Below are experts of layer 8 (counted from 0) of a mixture-of-experts language model. Rows are named up (a neuron's input weights, with its number), down (a neuron's output weights, with its number) and show model dimensions 0-127. Each number is 500 + 40 x the weight over its row's rms, rounded and kept within 0 to 999. Numbers have three digits each.
Before each expert's rows: "raises" lists some tokens whose logits its average output raises strongly, later layers aside; "gets" lists some tokens that make up at least twice as much of what it gets as of all text. This comes from a sample of Wikipedia text that the model never trained on. Tokens count by the router's weight.

# expert 2
raises: "-", "\n", "It", "=="
gets: "\n", "==", " ==", "===", " =", " ==="
up1:471477489479467480538428481526528534504478528458439541520469475494499460510542442451527539508535461490517485446482498511577522517451543545495481521503459528553475506467486510505581526535474509490453538436503504552502501508413552486475469484542383579493430459542452517543426491489516549478541442545498538435585562496545517489485468482545557473534574568462528417548468483548575478484504
down1:435516434497479483514507489550560563462553412465429488475438536503447440578466506482543466488402496466456449535559544522530539521495529562500541429525491514538543462487436463457488555505510464532424481528492484504577491555425483494478468470497552596515556477487469481484524564400496500458518521552482523497492520457527438541543527512506475524473485482485494454444476521500514566507488
up2:462489520497468550546588508540476530458477532509564503495440441469477501494545506443479535560467417543508468558509548501505485408472474489486547490501552488498497500581527446474556512546426469425483536556547533491453523504525501406539457501499573539509490510516487472575411514538555499439509516488476555489552510486425487369469540520481489533505464499514464439486509460473489517479506
down2:513509500533514486500561457471569472550498463539499483479548530419492591512465483564517510457545563542496559487581535563514516529545485460559473456541525535551532520494493497449493493498485527597512472529442438530505444524523500543448527536505536553479524448468520433343458482410488475515503521523500506542511488493551497523520471482536464486527485517549544560458454564501483478567523
up3:599570519515506438488505545520528524469517480478499539557497435458492550456491544332477453519541513523539469590430521517539531485518532529520554470462539507482532512437504478565457503451515492531496498507460474534473468466531491498531404517483580508527525467422500493478519528533496532468541514422515528523529538476461442542505545508532498574469473467501482460494563542452462494567488
down3:469534485451563582478524558498462402459452533513535549464533473496474479465505503564488486514467517512560500557542592538492563441466474490564498467480505451440530527472520491507503523485534507575533488503518528500559506496424499573430572488467507520424487466558483557463480487520460478552486453514561432471484553539486555507461464455536448481490520551471527494514501391562492472450514
up4:491491568484462493447463442579492454543512563549553535581514513511525495544461508454531569503498487375491537467483440486438503503487458490479457486487492468536556449497512444461498480482502454521410447464521581486497467498426545529491565480524494537497473441506500501463488546449487536500490474475481490583588510475480462546534579503514495516486506500516490535478484431470603543454435
down4:496569427509438531435482468503437521496452535436513558486479491490493502521491537543485495494549591466477495478568477526535546433498526550529451517538439520459533506531552529505588463432478533560496513522527519468442432531482535469535541512434502471515531541535526412497526495542395440534463472550459485533400488484474498505534470501561573459494500502451514453537532506458453492477454
up5:462455447444534506536555496510474433516550623532534524526498509425487450444533527512545455423486519437534401505453438489543512510449495533557470504489533554518458508531476552448513484565539503523514490532475530552477545490501517502540524391449490562500512497528434491492473428485464484519516490393524533517531510532482507514468457561574525513455575520513538547477484482519532460489503
down5:488526535525469454490488464475554435481485481532510449498463485491567514494457567489475503635499497526493532480587494546468420487487491478482500439532432521525486520448459463492507537524441472509483510532478472525511536524541486526511553581448595494480441569437528491549527488515563466466509502552446489486575477482579489526543544479519471453570498485514453507471485454491575576531580
up6:501464559531447471435573588511450524489458560474526537512533502493470479560550553527505457473471489439553491450517497522520557471426419455556530430522497486503494504544455544575469528520558483474528597476494470445530484490520470559436499543493451490525476508532554498527488477471596534516562447546510526549510491520405500539459497521525434514546463566443490525463522525499456491509477
down6:444499463434602502529506458541528470495508494521546494435527457563519479472522453417523515479539444593473517571473562456488416495488558610452532572436522534518512525464488445466521542461521557450448495497542556572493433484521429420507522483466551504482495512460476486496526483435447505497479504462456441456500507511513468474486518501485523469538551513542515508507502439520512502538561
up7:440488526451533519519436503479570533541501503540460520465503527490518517455453485517576601488512433494497514485433530516550509478486533513519552546490468441500508455456477579509451500492429519514455416505533439496478526537512560471530553507473405544516481460593557466481497479568523470477509501518539601505517553494466460495534470559539496483533433553517478542455427542430467496467531
down7:564486510536491505513496525470431475427446535525532553487456466494476459552516457500538457470509428511515554498511572514477514397525484554469457428444463486516453499513434481484461419414519549467540533479560539485523536516440512493470509496492523547461538491423503437523534493455552422565419546509494543480523465492534552520523532466538468471563499497466481444517571547552475485562486

# expert 37
raises: "\n", " The", " In", " There", " of"
gets: ".", ")", "\"", "==", ").", "\"."
up1:513491510461535446489547443558518436515514492542532569529491545427494415470505432460443511461425421447486507504485515570408503522507513502524476443496423485542538549554471498379526467493449541512489472491553538521492598545455489425465471492450570547544489490540484497552502469541458533515454495495495473489490543540537490505526512526513493519447524445522478505529492531417491519559483
down1:477498578516520545404442553468458565496449543497512496518512420515473482471502447503494491561523512472539457485585582484492448491511596535521478536457538489610512453467527520481438508482566570471478472485524455461456476513513522562457510507526479513471523555504521492468568499461536529510468483531435580553525428528497511548450457487436539552491480492481506522489460485541455579487465
up2:527510445488536440537441500507408462507535563497545580492459493557445551476507527502460456509465504537478484583478497454527456441489514497489558501505502523504580562555529536523453567432475485567457565484436508538487529531449478494463502497505534532497460466463512443589427475450497457510443470439506510483523520494565492516532535440526544460500472446495505459533477537500448552592553
down2:385503518542453530471496559517499498517475506553463552461457512487518535504498514553524545486576533549555483495473446524540482506520484526563533463467475461470498423578532521464460422508468530449480511539551543405543462457474538499490484544516484518502533515509565478544430550485528557543495459510508556537586592517486485522452509478555450503503522526582446527527523442469438484442466
up3:499501492478529503474522513442408555529566516422523531524562476501514520488542469487470475574427471425494547544425510499540480437514513479432548465478446495464572510511505585490491496469538484474429479453476513536583507525444458559503507545468455545501553523505441462519513498499526485550541553503484519575445432495578511525455462547544495476532507513467533520508498437428496427485561
down3:448515493474580575527542552494519472522528424526524533559525512484533606479515495495518493546476451473519523443511550522530515500520491491487505520554446533470476459597485518497574612413479521464516532431450507524424438534418518526485540492453572508460520483512462463478500526501484451560461453482447551463485489533443499560538527495459520510477496568441463493474451496539563487516500
up4:465558474502477399455480474438510516518517508511450507478514448545468526547530452563491592470518489456511479463515494516460548479531479483534505470552523481474445516539466486486522544474507501511538533521533462512527552398533489392497464557470526496423515521562555459461479515546488519504540442574517508536412529454443511493509560537497460601496497524493551570475540476443476422443508
down4:508428506487474495572439528434467447459435543548456492473532562527480469512550441508469431628493491514520504497475486520520469478484533444462538543450502470517517485527492500484420426502466517496486519536556469491563508413541473518469510497532447598527499477453566496511562486483529536446453535572466455531491449484553487504507491485514497557466558516500478551544511454606460469496473
up5:531475434447509483494471439531507455536528493508481482494534416465433563505537484530505529475538485455582498532463546552490474418441442480532473494520550466535518491467495535563511466551538555537463565517532488469532512498537474504437443457477391527500571498455498492436417528520515553514425479479506496548465531486505498486565591401465517525460473471506491529453442560494510541491482
down5:518521487480485476463462459508462467539486480576488515519493597499514550530494517477497528539470552485551549531510479518513555499471539527562463511538473394404473491508486533528494496492552493521563560480505426558482387463498438510472425550441533477449464555562526436462434455430459502461466458493511437481464493503485482511518454517601561462459486481456519503523506518539465472527467
up6:433449548452509533475455585535497503554475572471547496553475533456458522432534575515533502437534468503546496482438433447573521501505536459501403490476401504455435500546516544500507479483418540565502483478410521469492500549528520497504517580530505623516478527521463522414515458506494446500500509501495530499510543490429531521510532481508500461452508518512511493504527430491493499511474
down6:427517514583411508545527488453500472502438504449484478466512562485482471483479489516498487450493583425452481528459500476529497491523506442503518508495524498475611580515577461512493589528492522497464414537517547500522500424542493497512529504506480423496629477489491544463440508500547480503513567483566524477485497476520508452544488510477497508515473430537529442541558466528510479516597
up7:467470495480492430484453577509475456515475489550506474484532476599577528446415417496541504508498534549472502483536442471541510405476531489517496502461435467542425514544541562511531527477553534577521485461546468540505464570481533418491470467460486449498464503527546489479528502472438516520521503473512502542476467529529565491464479483486564410500469496482537541522569608479538491494470
down7:466464462571483522484414513464453568509500474500477464538506494519551501454523526579480434580457526515515446493487469442474495474490480505450480501491492495488450504543432600434509472515540543464400546462491524553470540444497605515445553515499552451457476498505491496566528443459514522525578456500403565437474507516528469508534432498515508524519521453547491475526544485489499498559497

# expert 3
raises: " Succeeded", "\n", " "
gets: " |", ";", ")", ":", ");", " /"
up1:436471549495498530509465426496410507446524530487563516558463559479379511468463493530483485502505496505495518493492440490578526542531445446498451479540524475503507552525498507566490510486525501602519572511438526488542529523503561566476525559531466450465497469519537471488522546468493472477477520519507441508438467484380577498545528567564453517450471513572502530524504433509499514496534
down1:490536502463534515474509496461453442564417467456478521467483467488522476457538474517529483552466494479444499466492573471481554463447550547408498517527514543521512470463540499462500558553494449498491523494463470412447443552452477478488514517473530531480488430426441523457444459533468512530513516534535520507527531504489553534462578582509481539520489595496463537514502417397474537527582
up2:432493474454473477470542469435536516496484450550450531455574481505421506431453439485516534544526515453486458473497531472514526454595457504498445503429580460510503525578515491525502512517456462480469492556509498589472534543445556498533512456531469508551549509537494503467448488490458487524467499466534451520527576474471506553505542510546566553461509533514441444527506399533500437574483
down2:471452477485576494574515478451507523449536529497493532466533572487545476502542437482448501479489486516542515458460502438419561489467514530505576527520464527502549488582437541464528449515539517478536539463428500504508489491559602480530492521452528523517449491533458496547588504454518488518530539419429526486467501457512471511518504465452530498463532514438481517512552599585562469564480
up3:469557499460480487450484496517497610470527477528447504471457544540479524495457530497536539434515448491450541479466546544449526589490539466534457518568500454554479489540585449482537527496491512446482480499457424531555490501459526462435477473560456541508495507503504543579490536439544524512531465587507468566450505549515506515472418502543504460597515559533469498511522547444451547523488
down3:449487453470487592542469522521502508516464517552473537536448475540508551524560575541448495522532453449536520496517578504536472428514489470467505511481482546359492493544520434550479431474530493534552510531518485489419508451575476542446565434457526558508476469532489483485451459499513439506483505464532533512496497533511509487447504586510484512484532430501461466552476427523496557454442
up4:536530516434478486434472472491481468541548513535523532513542482494527472580507510502562549459444449514400458575514520530500520465506462488534507483487428450493502502512558499426519527459474537447536459502528535512503494489529452459532467527457477496538479620513490543525526521530494616506499602540523492447490495539508420554464505488572484494484523423559531502388525535496520469473493
down4:514459516568576585535465589535511543485495440538549484541487526541430474481506509478472494546527466538557521517503563421535496502431532520491452522471523523583474533490525488529526458541411475500476551482508522512540559480433481500438498489532494482463507457485487562522509557495543502499466457536481538539553518576546437472454392488443479503481485515464479411501534507583493557529516
up5:469529586497582482507494514525481475486418460555474468522536558500511512536471545548552513533432488499527510479498487537505493603510488577500501492415541511494484497425471498506502493515515463497531491468484562515539527440475569487501473460517448476553547557501510440457502497467527514514470465574551569531563499472551595530395444483479489475513458520515438592543487526482542546573497
down5:542536442566520477431422502483480460481522495560532529468452465540490524477551481470534478467484515546494519469437446539464466423594467503534433499480485492500468546523536553480503545511533434465523526487448495409436489449587441421521456453487464496549503479541514462489570457544538522484516505501516517543513569524417506531471542460463486442546523464459552514459524466444433476468490
up6:419490533499546513493508491480478445477497525536568536534550495522500455408440501545568532457507503476525486485563561542531517542481455536548444504430507580569531544455557532489457462503511466482426531526581483533443554530531585543529509494518463447496508562537527441465558447484507515548455490504457507503559484537503478517509465503515553474474529510567377494473503494492531459547462
down6:536475489523487515459489472495521520489504515543489511509606519577576428482540471427477425456531521467511511488493465451446510367529538410479572473500507487524486457499517560448548482534474475513503548472515505493543369526470519465600504574491527479454490485494470486503522538550492513472522469546459576457438509517482509495518536525493517508520576459524502506548542461437520478462514
up7:425453479458511440518462514478488487505504542495501544453526421523499476537558564504491495495521419507488515506453544523531497462454484575455486458484456536548553515484532410499467571539388544452406447501477523505561503603498496548515525471469492469488557528432576481478491488476500482520455509527495555527484538450472494466519481487543571528555468474496498546508542521495533478386527
down7:458505498529479527470424595431475537509477572473480520495456489429486570517536538522561525514473549455498526512469482475452494506529480453582461544535446485518534460560444547456455493503501512500554557514480456433548467501532543563426416474486493404517484525520407488487465514454513509511582562477490492470524473517509456584495543483522475543517569466537560462526486491543538529511501

# expert 6
raises: "–", "a", " Career", "s", "-"
gets: "1", " 1", "2", "3", "0", "4"
up1:467526433446439418549475513550509501464528514491481466518538484495533547486493455509539469539489566516505525532503488521470546539470430558470526506490489493432465587438436419548387543514539492504475500487583504602494528493529494501498488540571541518584539508524515458517514514452527488535512561438444495510478520520528512484489438400523488512481479466504556466486442433517451557485534
down1:542512563510583492398500569481467486521501569526451519529524476428518565561491464457513498495466553519513492517474524494464500503503500471518515473513526549551534480519518475514546487516436496420579520474440423542519498487436415490511588438487445501470588520518447515476534531514533521496484563527465538457479510520429559470474534486561473496574504540417505511435458482505490542490569
up2:452514459504490507424534462418466502411552516445541510542531470564482481458525457470426518541508499498496481497499475522440539441472501509554508549505516541543447476580521554487504521528490472567465487458552542538604476533495459475532463533537588413526520499536523558546500523416493453459504457491445508512494545474439498529511532445555437457482465505551566463443503511548478489541485
down2:559573539516559585513545524504488509473481530576571542436482524522471457511483510513534472450555413457467531487563508478550494483573535415488439459554481520472473483440438514513525439503525501435454530554506455462585492558495437450515488558532540490515498522544555520444582450477484522457524503525437452463472514502463506517514506508471439459508467472483517562541523467509560524509454
up3:481511476534447470508535462544554575488528564508529465558486490538464514499502482470450484509542493439480430415427498523442539524439511540568514484469490505441451514494499544481485535449514558518472509578506515570493524482460457424501506445513560572488471540540504499451553483494572457509382543539504534471492518562453517576536499498534457525545435568419494453511505537487522472508490
down3:442401512529596498514449468499471502523503514522474534516475469474521567563490520474527519475445531563557431521542530485552500495528515462558437507464609483465533474440520470468412485480491483494462481484443552484533502519481492522461477542540452478453480501610484581516524548489580497540515495483509475573572444487520476495501439555529476519499485463446533429528548503545535498474456
up4:463503519451569519521487504472468497518460473483506501525458467530478542458503528460450448477456456450551449516552526444511451436389459463453597548428561471449493535501469524470485485494475497493527571497481536538465493469542504501459479476572504482538443486449508514547480513497524466512556559591480494526517497449440539507435474491546464491583502534510492412482529453549493405565470
down4:527561487459447510537538451471486516532490507401470499557465496441472498516572483448558563546444504481487492486516421437532470544490505447502509507507552546533456523460493527457504486475443471469490491452488520512438527423522485502452528532509473513489447530467442478468435516528527548451511540479530545512502560462483502477601485510486489462655540483419516573486455556483478454530528
up5:509529572460506555544441547506431540460479501448503521543477447520464575492503557499520527500515465487530502445460507528511505459466514474500556491521493519456464465510477487532498499511485472542503518499536554495493464455423559455515427458441472522588499465507502476464480583473542486547549492503471411495499439559496502524517529511540469554567505615594599459559539409498510498507516
down5:566493477529468519570512519558508519511500493504598472526518583507517551490478549489556487510380515454517477464482461513478384487495505449505478525492467489545533434548491536518476492395535525552485536519544494499493446512460453497459495547579510466512527517535519433472525445508431460541553421496534491515516505493474546511524486482406549514523442523525547492469495556476405508557513
up6:490523495446465426566478522520506510487482481550424525505485558498459548440518510548440532568493511454572465530421526559486509438506576526496483551440538532449487470561520497511478508465426416524493450542559488527484507465476541478524488477444570587521565518454509452572508533524480513502473544524467470549512510449494508478523481552535502527570500456542456448463445527421496495575497
down6:528459526571529526520516495531504501497535486554464539506518535564503547532413532563526480506501497583520528478494438482538547492544517562491515482537526474530465607638488409537524609541487511503557504540445458461481556501474485499525453505494538506517563481466449453535494530465435540458476510444541396454512490484536473503486501523552485552482508505460502563507519549533472521527500
up7:481472491543487457562547492507480544501517478486512505527521513448532442464509450481478490528515467537505516490525476544461481456468523523415499508526504500633479540464493517523466558582521547536455465434537484599563565566499529487490536588462529572487565475511478481528465517480513488486516563576479561519504483460443542506571511398521432453461492518448496467499469504494409519513481
down7:567520523464544502550493477530471547478547520568552492497446451569556479571437499504510550509474588465527508463488494482441548420518516518557559531484472521487538481431484491447526480444479440569493543548587512521582486527478456466515556550507534466551466552465517533484572500523500453513559460534508489483496532420499514425554532504444488505482459545434489471439531483508479461485448

# expert 62
raises: "ear", ".", "ears"
gets: " S", " T", " K", " M", " C", " B"
up1:497487487519557516568575450520517455519568532481414589529531549491475506493562482494515496543493468469557479538531441404481478544568491488479462495538503544473545427563424534473503435577524432503497482488522513486517443509489495495568450551512429531496546565528430508508493427494481490534522470456484521534504538547557461497431563550514481434479516456461504509531492540473496498555555
down1:503546504479448526547462483470507439493489500559443493522475464593519515502519554569546510506490450492503522405477528534525491518562485487508524487504444564466473529502543435444482548446592502564436517489478468469506528534527472469507365484505498474553506450575450409506508488451491538492516489531501477510456473488538471439510486517439553529523448503569425442500547563499540489472550
up2:527470505436504518568547467555483508503478537431461501560520528538535478509450472458521504498459446529505474519489500474441529553483462543462536500561489580436430576557436599531516492503566530485502514393486513519517481447463480496480499499525501561549515524559488580428469468470520458556466540450519539459477502514517509502481514499489469522518549556456557529447470509557500507577397
down2:454531460466405414525478530448470477565525484530446567541436456401455490452455475542503460485503595511535431469473497504496520474513486507466544539437567507557529463576546491514477450453497481472493539534500481502459509476485463490548452500495507525494444464485594484494455495538530544521447511483538475476479524532465523432411535535539515502535507466529536426515576449453474469520468
up3:509497580530546460478472501514466505559570484529484527558509617498491521448514538494504507584497569517561472479475538485570544478462439500487453491469584577539559548501445492508480441507480507491495530482555472568470475416512441556443514513477527514551463577545502516502474481478461436472583491485526480478491422494516509512480573525465495449491525529459440507538523570503517478443539
down3:536569518498515520506581550495449480516469544541565479428504529460463552502544472403549560519413547520415483576544452527440511520474508502519493443503473540460493575522538542487484507516530484523511465498527495441474513478512527442539486582431495562515540468505498510393543472512534510538483513451460556472494480530447558584522554442484502449460521494491576511488515476514530509515542
up4:517509506479478545502518356464483458519603490486476460541469499574516461543432403501514510495539502488477411590470519512514474442491528463506547514504515543451543501487486532525498457494534484463558517521542487575480484444542447514464538528508474505505448519454435451532518430519499416560455547516432559530476444461503444441468508513462516460439468498528517505525515529477551474465498
down4:498428540491460589520461512429542494443478531598423560503517503444523475525469488503461553500583470513487508451528521450452479470488545528500502473487569531504469457531432509445523522526531470482427495465563464531460485491507484493547568437510518413418581502558522547524485496474512516484501486529478557488522420552488535477545540495564508540532542542555458474512488447567515482543465
up5:472493547460505536580451529521491562446484536513475596470466490513478478527497446483480554439531490477455497517467455477500529529492475487490542525455519608549550507572491476492527468540498496399452530559505441482478454463446509552479460604524541464536531503571536489541537486465490502523553505543541529483566526535552524480538465511483516496441449594534555462483554435498534564481510
down5:470595513498496519488418523430545527467479513483474473462525489503485418504506440511500493509443540555589491492508461466531555458529474486486538413507502493498502529484480435544483486574558497521571552436491413491511504505561540457406452515522518537473543532511467471552471457571462493483562493444475512487496425482572486460437464504472517420529537482513468471530497537559513499569554
up6:482531555547475553496439481491488519523570447546580534466523540459501506468514507475477447503584511496518522523509451562540476459575513449454534455475505508531453487457541511525515531387493490471445485523498548488562516463516496522473576479539512435525504498489518537535556543471523512617482517453508446502542542510458546509498535492611444538456478509464514462513490378493465509440499
down6:491516547520513463511557487491510460531564446468536546477549436486545540529519490488499459526454429443414513540448428479510528524534600449512491491456576591500494512508554431501527553507593489500539444548460498503439527487528502480429449513437515493468583409493507502501494440507492560515506485562511537462488436509487476473517527466515488453459480491609520524533487510514544456510501
up7:581513460484462469540462485479442521490485554523483516519535472486519561512441484493522490525505458524575634479509502481491517522508515506528536578420521513536484463570480469523467548510522479477541526430504456536475546491440482507494491521485505495520439485568504429464518526494413485495467519491398482547556421479480431575482477585561465580482521523517491502526585537558500531480480
down7:511557462502560550488510505481504529575519509547616512508467504485446523563477500529561517465459554506419496509481477480440451504538497511555495426504479531514484552490462490538539506534373529551497511457458456521454506489442603561503511508547457517480559518532531455493458588466524485504451447471507486496504560473559584484439453418534484453498524518482551545497496459509481520490508

# expert 32
raises: "DST", " ===", "yard", "ther"
gets: " ", ")", "%", "\"", " 2021", " 2015"
up1:401503498437502537451470441531548474498479534552547496489537487506484527495512477488526463481472476441482448503492487480483513447436494549534481449570510498384444534495527540541518517554465492509517488494520515546475506552576478498468488513523535577475505507473486519535497475561460508563467486488498532600546502580552555521432456557499524487465445509359450568450524520508479543454497
down1:511507470490534476517498500381525502514503446506530457529491531467503519564516506497532468457557448521451522512541531505513523432613483507505517526483457510535457428545487527462537454442455439532545508451570558505521581537466532486512471514535393526470542543453511437562457499506521515530440476489547470497500415524501518493560542489573522429482458494477540507510482468437455419524542
up2:488506485505465467509548458503446570536561498532453535494459578487504485528494465532438555591460534484571454428431464414507482535448521546463499499500475518498422473495462507498497496510527479504558535487530572459486429456559528488535539483505584447498479512513569502535598548519435504462493501502527496502460506489451463522540543395520570518520505426489474467496505578455478519472524
down2:514553511499468532497452521601551478476498541504487410559540457555482467424473522504523492488485535447464596567520529501510493465576501464558517467473469419521529493502398526486500530501481494579518567464539532471456500440512472470484445456473501543479477523496449560542467462505466524548504496510438452587447436503490472541458486479524480471490538502452503491527495473529579451525411
up3:474547606454548468529492469504522436422434489448496456476554459539512545501489452505515436519452490461438522454431518478504432486521420495511480441509493513564514495452474498483468500532518447565496523483522486515502509513453468519469490539568482473501432420470539529519515474501531536497443553464485475535472488473507532523516467518525443569548527595443508587419526488477505559401509
down3:403545484521464531477486521505511509453501480489485473530447543450463499598501481520490510512511455466528412431528488524529509515486513562512554512546510547448489460445454504517488550541485570538453500485530502515536526623449508480444556512503573503478507493566515515538463488473559478550475400563535565515488514522609557463510558544502510437491519497485473538457430524485538455466514
up4:554492560488569508490510493517488589457455511488518509490491553517531517456474533490544506542522526554560493421526491551461514450474482518496542551428548512555495437544466516471482520535532540528564490470490469508513504459562455484490546553530486432492490467432542495536453480480477475469512540449436492557466488541512443447489611434533386445563551602498481464483523522498514448496505
down4:546427470547495502463494480462548548540494491575479483508525491553488510496504564496551501478455507467439550511480485515543561449523447537530519524557569524491482565525429483511483499502517497470373459518558534516524495548520531523574450568536476531490440565543514441489456610551464466393597483505484490491504528506487494475496488531481590439508494494524524478490493578503475491502490
up5:469515522500526578462535493472486542460525509485494543552483562506515463487509485502522477437513477509505532432554524534499508506462515592502566459487515443509443571500499523514407436514485543595502475567573485527398589520516515469514565573532469552495469558439526401524506548441529506510476477552472504495489468546480462492474432433546481451526482459514465459490509527463493565507493
down5:487580517504533507427414534445516506507494489543568508482570540492511525531428501427531504525494543536554510477487422495429477494467503493509447543465501422554497469484500550480524554514515432459493621487444537460558533490499477457566482555449563438522497491519508514499551474481455530565509483550530408507543537504480523487482492489525474449565494517436526511489553548506509412463512
up6:500559538489454496543487550492541548482472502527581518517523445455586527513484462541500534533527473484477518497481479458494482532500512513563540555523498561508439578599521446448459505482483529537521531611445534537497514494525496489496439518547525519546415468497498497525500455499517434417492479469550407554487513537537487439568567436495476503459507544549554545493528430461520542522541
down6:532460509499433426425495493607525539513459423508501487476433494486479437513466525482524521489467480473431496512488508394521486513560555584513457494478511519485506592518508554547511524461525516508542491514498576492472513527487469508478491503516536492587501478532418472465490497551496474486486543572541523490539499415498554521458538532460520515472541563506554499532462570427467570422540
up7:477499571504571485527543524513545458543488527474496429511598524510535470500552523458535488502488424518485458504533473478508485486541435484576555573493504602519498519495433513534469458490509581567507511472584482533488461435461486522494463536549494493518525521491447426495517429479475540457482539441554478456489501477412517559438485411469483531530520525544496552451463551480531536473464
down7:566478476514507539543529488478530534392473478461560574537490549444517387479479482488496512538525488499399456529527518495552498535581477474454493496502477515569540424500479542545524492444450421525470436534521475459526471554458552473460494524487461457496508484519540505490434509586444576498507461534493526558535484549538555506539552535585522495513515456521527539551493511523472510548483

# expert 51
raises: "\n", " In", " The"
gets: ".", ").", "\".", ".\"", " .", " but"
up1:453460499543581448435505526486471552551517549466466421426549489532549569431533557539429518427526496472525436467464560583491562484564480478511527554476471443569572515443465530499463487566465530481546501468532515509547486472498453542479456485498496416496493486538517514552570462525495532490515525519503457506525425532479477499432497543525551494492483488471473490518475448499535426475467
down1:471520540518504536499496467434504469507480481594529443487530478503458563610477445439493498486529489510435503436478465498453488522511503461516522469582481505458449451563531541500473484507489476534485524520434492474499547620491534409443495458425493537545431451513454409464472530443486513572479523550550505448520515425487496486500548465507582488503479523495534526472469518483515553462530
up2:400510548454487548514514503455515481467478494536502476485519498520495508495511520435477505431410496498469469521430469525479571562579476483454528471482544428575561504543468450501595541478504510562500468496486509534444552529524460518497565454549537520446490520463512533516513503487492536466553454557527580489452440463437430498528555525500549531509476575573508478536559445449498496463468
down2:495513543517458557466557518476434538459507546474535465533552570479483526601504517528492534480520519552532495514520437489521486479524596523490469476502510515453479466473535484499470505481493419471518509563492493475539518477460519563481612483495448460462524486539512430513411474531515515538420506430474472479529627492533550532484550520457509477443526475548466550520432526508430557553503
up3:510549478513517468486493474504476515582531539489460456431495500515526524477515504535517495476550499429548496490506561428531500419491549527525505456431505537498523540490522499517503508445537465600531506509447585478469506428530460479546500526482507497524425546493539473400464473632532584494499537482593548485525467487475561521514517507461488549479498488479541471498468447394514437493493
down3:396434543536462523508483564443591491510476548510516552570541526487578517450484529562467468524509469518501517429549512567503444478502478473490543542454467542537509480519482520514511491504471516466552472599544492587471552550494460501493561517489502534490571563535507480538542540448509463522557507596518513486462521487528472464477522438495505442465502513550461528476563512554433484481434
up4:481509557549556498514496515471526550499518522469457536535488521502474529508446542463429526479582549545480447465385553466440549446444462489499499467476480478506432570516552537527578523524511487513435491453516473478464506453545447467471500502510479520473537549474549528510489510389563478481483503552595522541509425522483532539534558451494492513478602542500527554518537474468557511485481
down4:485487375535576503475450485537450491531517569512449474487539533499479500517485567574515515544546562503474487476562526568553510509432533484534469546556484473531548545504459479451436576513457496495459521510500552460537486453493516550509455508464537506504473457508537461536484515530525465575479532409433514549533519482531485414492525521524509500454424465451422435483464457540498480444482
up5:524464472516517510515524521535533490498498493505466510565517461552489440503473499547529499410495503536456538563451463500564510514545519427470547551513503504479472508484498490481579473525462566495532559545465566504545560527538458470417491550512429448555531470584429459454543511523551490509482503492526501417538510504439552477522440512526496494564385506438465450519420549488506555462507
down5:443539524439458544493521515526533516458446490447516503478435599540486539534523495431535475539585501441537427498553455477452457460490515530508475514504519561440597474497511552499519473522490404438484501517554492498529492559478484444486465515551551507511556526506529545504443539453446499493507470520518438578515476457491481493554535472491546516528585501451533537523591507512540450492565
up6:554461436538543477519479535497470440508608566540566505571538513497549493514482472524530474438504495407469492485494479517483519537515506498434527382416464572496502516497518515550507448519477510526473514512520534465519494460468556432472442426502491532476545443554548429528516488496414428469462590500455523457479559496561519478496519516507538562498504504471472486545507481528564490512489
down6:547468464570514555474524548493487420473447443436484443503578487454478490470441507535488408496415506433485492477487529469478452504525500442527487488469536501555452510445428571517550538491545523474455493514531466514500489569474534534546495485500550543540456524511440469471569493523490523500521495493535561501605589475501527445484459547496527553489456440493504533505569481560573503528483
up7:515451478458522470519515528451498487587477490419538465485506531494561499453433530419477470464570525422524451553508553451529503562556537515516514464470482472546423533510490477464405532482465589496458490518465474538456474571486524546508530480523530499529575537562505540510508519476556556530494514485444444487485500559449449565544442512497462495565490550489515461490482558534413502486503
down7:527538520540490477512525541440572559557442574549450447498535476472458508552525543597572483511552483549449541482494423564543546472479479504503504551470507518485521489432522492547597491460547517401526466537498484455557493509474514529602450516509465475408466489527485579484511504506526457551521508493509525504500487544502472465454444502468473466461427492551547476472542499490488484464468